From a checkpoint of a small mixture-of-experts model trained on Wikipedia: vocabulary 28528, a sigmoid router.
Below are experts of layer 5 (counted from 0) of a mixture-of-experts language model. Rows are named up (a neuron's input weights, with its number) and show model dimensions 80-119. Each number is 50 + 15 x the weight over its row's rms, rounded and kept within 0 to 99.
Before each expert's rows: "gets" lists some tokens that make up at least twice as much of what it gets as of all text. This comes from a sample of Wikipedia text that the model never trained on. Tokens count by the router's weight.

# expert 0
gets: " a", " W", " b", " B", " g", " C"
up0:26 47 40 48 59 58 52 71 55 53 58 36 59 58 40 65 64 59 54 62 38 37 45 34 58 57 34 57 45 47 46 54 22 44 44 49 43 37 41 46
up1:57 57 39 44 51 58 31 50 57 20 35 36 31 46 34 40 36 21 65 44 67 72 25 55 37 45 33 69 61 53 54 59 60 51 34 74 41 49 48 44
up2:69 75 52 31 41 56 51 64 80 63 41 45 53 31 39 53 55 50 80 58 61 40 52 44 36 22 43 65 71 52 54 22 53 29 51 47 56 82 43 49
up3:51 38 49 58 62 73 33 70 55 41 68 56 75 48 73 26 36 65 39 41 41 48 49 40 58 06 51 38 78 52 65 53 48 33 56 33 52 45 48 59
up4:44 62 36 50 57 40 40 69 43 52 78 30 21 51 34 36 71 53 47 48 56 59 53 65 61 52 42 61 27 24 48 75 56 48 54 70 58 22 51 51
up5:34 88 45 29 50 63 55 57 44 57 30 63 50 59 63 52 39 49 59 37 47 73 31 38 78 55 59 44 47 41 53 70 58 44 80 56 39 46 49 20
up6:50 62 58 58 53 26 61 90 59 37 46 16 19 39 29 27 52 82 46 13 52 66 59 70 39 30 57 60 39 59 46 48 16 64 48 48 44 26 54 49
up7:40 68 68 63 38 53 02 49 39 53 41 51 54 46 15 54 43 67 60 35 47 56 19 59 25 63 57 33 53 79 56 34 50 44 51 64 60 43 35 37

# expert 11
gets: "1", "2", "3", "4", "5", "6"
up0:50 49 24 48 63 55 26 77 51 89 49 26 53 25 26 47 65 42 68 68 66 37 54 24 67 33 53 48 53 47 39 55 95 49 54 36 48 17 80 14
up1:48 24 54 64 70 66 70 53 49 32 58 54 65 54 10 67 50 35 00 68 48 54 44 57 29 58 46 33 71 53 54 50 50 61 50 72 81 62 50 59
up2:35 38 45 47 49 34 25 33 30 32 67 45 54 38 38 09 54 28 45 40 63 76 60 68 29 48 49 68 30 40 56 46 50 53 61 48 20 45 53 50
up3:34 69 54 69 50 48 43 36 51 67 57 50 33 44 15 51 32 49 18 52 57 45 39 23 32 52 62 38 41 46 87 79 66 60 63 50 50 44 57 37
up4:50 61 64 47 40 53 69 49 41 55 57 17 44 38 33 52 53 46 62 49 55 36 27 40 53 52 35 44 53 62 59 39 75 54 44 53 47 40 48 33
up5:65 67 10 82 66 42 32 70 43 33 44 46 29 35 34 47 46 55 62 53 91 52 35 72 73 25 53 43 54 76 46 37 35 32 29 49 70 49 50 62
up6:30 65 62 53 35 31 37 67 54 47 46 50 54 69 59 38 47 44 63 86 31 36 70 30 20 42 69 53 50 64 31 48 58 32 68 23 38 37 71 42
up7:57 66 64 68 64 51 52 73 24 43 66 28 34 55 62 32 54 49 48 30 40 26 26 36 59 56 08 63 50 50 85 65 68 61 47 59 50 44 33 42

# expert 15
gets: "\n", "\n\n", " |", " |  |", " st", " ="
up0:46 61 76 50 58 49 40 76 58 67 81 31 32 50 32 50 97 63 68 55 49 34 55 59 49 39 37 72 60 52 28 53 58 82 55 57 51 34 39 62
up1:62 59 51 38 43 57 55 45 61 61 23 39 56 47 36 61 47 60 18 59 60 65 32 53 47 77 68 18 41 57 58 27 84 52 40 44 41 49 43 48
up2:37 36 51 45 42 32 68 44 80 49 26 58 34 45 54 52 44 38 42 37 49 54 77 41 39 73 46 64 63 54 56 49 52 53 57 66 74 55 33 32
up3:62 37 74 37 72 40 48 26 28 62 34 22 64 47 48 75 57 79 34 34 77 68 64 33 67 52 71 45 41 27 38 54 26 41 41 71 62 39 31 66
up4:60 70 46 33 28 79 54 48 50 65 25 30 37 30 51 76 54 47 32 61 39 46 40 44 38 63 49 55 29 34 31 55 51 42 35 81 61 53 42 65
up5:36 55 54 40 51 49 36 58 42 52 38 45 49 33 69 53 40 69 49 49 47 42 79 46 51 59 84 50 48 35 41 30 49 52 63 20 38 33 92 54
up6:45 54 41 71 62 42 44 22 38 39 61 47 35 31 60 52 80 48 54 43 52 63 53 30 46 49 46 64 62 53 55 59 45 60 38 64 59 44 43 67
up7:52 32 52 33 59 44 31 57 48 41 37 66 54 67 64 52 42 06 48 27 60 32 66 64 54 64 27 41 68 72 82 59 42 74 34 49 35 34 34 41

# expert 5
gets: " as", " in", " In", " on", " for", " by"
up0:44 61 47 65 49 26 70 53 58 51 55 30 73 51 19 38 34 43 46 53 36 37 41 33 38 43 34 53 36 27 61 51 72 39 69 65 43 39 73 35
up1:33 28 58 59 57 71 62 47 40 31 45 48 74 51 28 51 48 40 56 67 58 38 28 58 35 37 57 50 45 54 45 66 41 88 65 57 54 34 43 54
up2:53 48 65 60 56 54 49 44 53 41 26 51 52 59 66 75 37 50 54 59 54 27 69 24 51 59 34 67 53 36 92 21 70 61 49 79 58 37 41 60
up3:53 42 43 38 31 47 27 61 47 20 52 64 46 38 45 31 35 39 30 48 46 47 50 39 60 46 37 70 49 52 32 69 45 69 44 68 86 26 49 68
up4:42 46 49 44 24 52 68 52 32 87 40 46 75 44 46 55 53 61 23 50 43 60 59 51 52 61 71 47 44 38 51 36 62 67 61 67 22 52 32 44
up5:48 26 64 65 28 48 50 55 17 36 43 71 58 42 34 59 27 75 35 33 33 36 50 62 51 43 33 60 40 34 38 52 70 32 47 44 37 66 72 47
up6:41 61 52 35 31 25 29 57 96 38 31 63 39 41 18 67 34 34 48 53 44 52 39 54 41 45 69 55 41 53 55 47 76 62 56 52 51 70 55 48
up7:41 64 46 66 67 40 50 56 43 46 37 41 74 62 62 51 70 32 66 45 58 26 39 51 65 71 44 57 43 60 28 60 28 54 48 42 55 45 48 62

# expert 4
gets: " of the", " in the", " |", ",", " of", " in"
up0:46 48 35 42 54 33 67 49 42 66 53 27 20 34 79 29 69 35 60 28 54 48 45 13 58 46 30 58 55 19 69 55 49 41 34 62 56 63 30 48
up1:67 71 56 52 58 48 29 50 66 55 45 69 62 57 38 50 55 19 70 58 69 65 27 32 49 57 45 68 44 28 67 41 50 48 59 65 68 53 63 50
up2:74 46 39 60 36 44 75 37 57 19 53 41 46 41 45 49 44 62 50 27 52 35 46 38 43 40 81 36 32 56 60 55 56 60 51 22 61 66 43 81
up3:71 67 62 52 56 49 50 58 85 48 44 54 32 56 40 37 17 68 59 36 64 52 49 50 25 68 46 53 48 39 70 48 43 73 63 40 79 37 54 47
up4:48 55 54 63 66 59 53 65 62 50 64 32 47 49 46 64 49 37 50 57 34 69 55 48 63 31 50 61 46 54 64 46 54 44 41 51 62 46 40 47
up5:61 62 50 50 25 69 46 62 39 56 47 39 51 44 52 51 36 58 53 69 65 67 80 41 38 32 17 66 39 39 77 68 35 31 54 62 54 58 63 22
up6:65 32 41 64 43 11 62 45 57 37 32 51 81 74 43 77 60 44 49 71 52 39 67 46 67 27 55 39 55 57 79 67 51 74 44 68 96 50 62 48
up7:54 49 51 32 33 71 46 37 58 41 61 63 40 60 34 43 46 59 39 60 37 44 54 60 51 56 39 63 49 41 45 55 40 53 60 49 47 56 60 45

# expert 8
gets: ".", " | ", "–", "0", ":", "; "
up0:40 40 48 49 62 50 39 53 48 47 57 48 32 43 50 34 33 50 62 65 53 46 25 68 06 29 46 57 20 52 48 29 68 64 60 59 41 31 65 77
up1:64 55 79 64 59 74 42 51 73 53 50 26 53 44 41 35 50 48 58 40 30 60 52 24 59 50 76 49 47 33 15 55 29 38 54 31 58 60 51 39
up2:61 44 36 67 52 44 35 60 55 43 50 83 36 48 60 45 50 53 31 20 70 50 67 33 42 38 43 59 55 58 43 75 36 70 62 17 56 33 82 47
up3:58 58 56 70 30 46 45 37 38 73 44 63 56 68 41 44 44 56 27 66 59 52 63 63 28 41 40 26 44 58 36 43 61 27 36 51 54 61 61 59
up4:68 45 40 62 81 87 62 42 59 37 35 45 36 50 42 32 35 49 57 75 49 58 37 35 52 37 44 46 47 63 49 62 36 38 49 65 29 38 75 76
up5:59 33 46 39 41 44 49 41 63 40 57 51 63 60 52 10 28 57 49 43 28 61 38 46 97 19 64 37 41 69 28 41 56 61 47 47 83 38 61 54
up6:52 47 35 53 35 21 48 66 39 53 53 64 60 58 55 34 60 45 61 75 25 37 62 45 46 38 60 29 58 37 66 51 56 72 42 60 40 28 24 43
up7:34 45 33 57 62 24 43 47 23 56 54 37 63 77 72 64 66 22 21 26 70 47 46 41 53 40 61 46 54 55 38 56 63 39 53 73 57 65 25 47

# expert 3
gets: " an", " M", " m", "M", "m", " and"
up0:51 85 29 40 58 38 55 46 42 65 44 49 58 61 36 82 63 34 38 51 10 42 77 54 52 56 52 59 58 61 54 63 46 20 54 64 23 45 62 47
up1:63 40 44 21 68 38 54 32 42 78 31 57 17 25 32 73 44 35 00 72 30 61 39 25 36 37 74 45 23 46 80 55 34 55 77 61 43 69 41 29
up2:74 51 67 44 41 55 50 53 70 67 42 54 26 43 48 77 55 25 09 64 52 52 41 49 61 51 35 54 54 40 64 48 33 45 41 58 40 67 59 33
up3:53 52 75 84 70 51 45 29 51 52 55 28 36 59 51 54 92 74 54 46 44 59 70 44 54 40 37 50 44 51 54 52 39 38 28 34 53 58 53 40
up4:57 19 17 38 73 27 86 75 48 58 50 50 30 51 41 60 68 38 68 36 53 47 42 21 47 73 60 46 37 54 36 33 72 54 44 49 72 32 36 53
up5:52 53 60 66 62 26 35 56 40 42 28 56 52 52 59 62 60 56 59 61 44 35 48 30 68 63 64 47 59 44 62 46 55 54 61 77 55 15 67 68
up6:31 42 52 59 36 36 51 41 39 51 66 60 58 48 73 59 57 62 41 62 50 38 53 63 13 65 48 57 46 36 84 39 56 24 65 40 20 49 27 62
up7:60 68 41 63 74 52 70 62 43 44 68 55 67 51 61 36 43 56 70 42 51 52 41 56 54 33 69 77 73 47 38 60 51 69 68 51 45 43 68 93

# expert 6
gets: ", ", " in ", " (", " ", " | ", "| "
up0:61 50 62 81 60 59 35 71 62 64 23 57 17 42 29 67 46 50 49 59 21 39 48 51 59 43 09 61 43 49 64 51 49 34 60 64 33 55 84 23
up1:54 21 62 45 13 46 48 55 36 36 60 49 58 36 59 59 63 60 43 50 55 56 50 39 33 43 27 43 40 53 31 62 52 60 52 65 50 63 34 23
up2:50 54 52 35 45 52 33 30 65 44 33 40 53 48 59 47 22 52 72 43 72 53 62 36 21 36 71 43 52 63 62 70 25 53 57 56 63 61 37 80
up3:42 53 48 76 67 39 37 44 52 76 36 29 41 52 28 36 58 36 66 21 53 47 62 25 48 86 30 51 72 41 33 53 75 22 63 62 41 55 72 78
up4:54 79 74 56 62 34 48 56 56 79 54 78 55 78 43 34 55 46 51 47 50 51 49 80 32 75 34 33 76 52 27 63 56 43 39 60 38 58 28 59
up5:18 49 58 38 55 42 66 37 41 75 53 39 35 35 67 68 51 50 50 80 35 51 64 28 55 60 58 47 36 58 50 30 88 29 71 39 46 38 56 72
up6:34 46 30 68 55 31 48 38 36 71 67 52 25 72 34 58 25 49 36 34 57 55 52 34 46 70 55 41 46 74 52 57 66 37 79 40 63 52 52 54
up7:51 48 54 62 65 44 67 33 54 56 47 42 26 72 72 57 58 43 17 55 61 29 23 39 80 71 63 82 58 58 42 45 60 44 44 55 32 64 50 76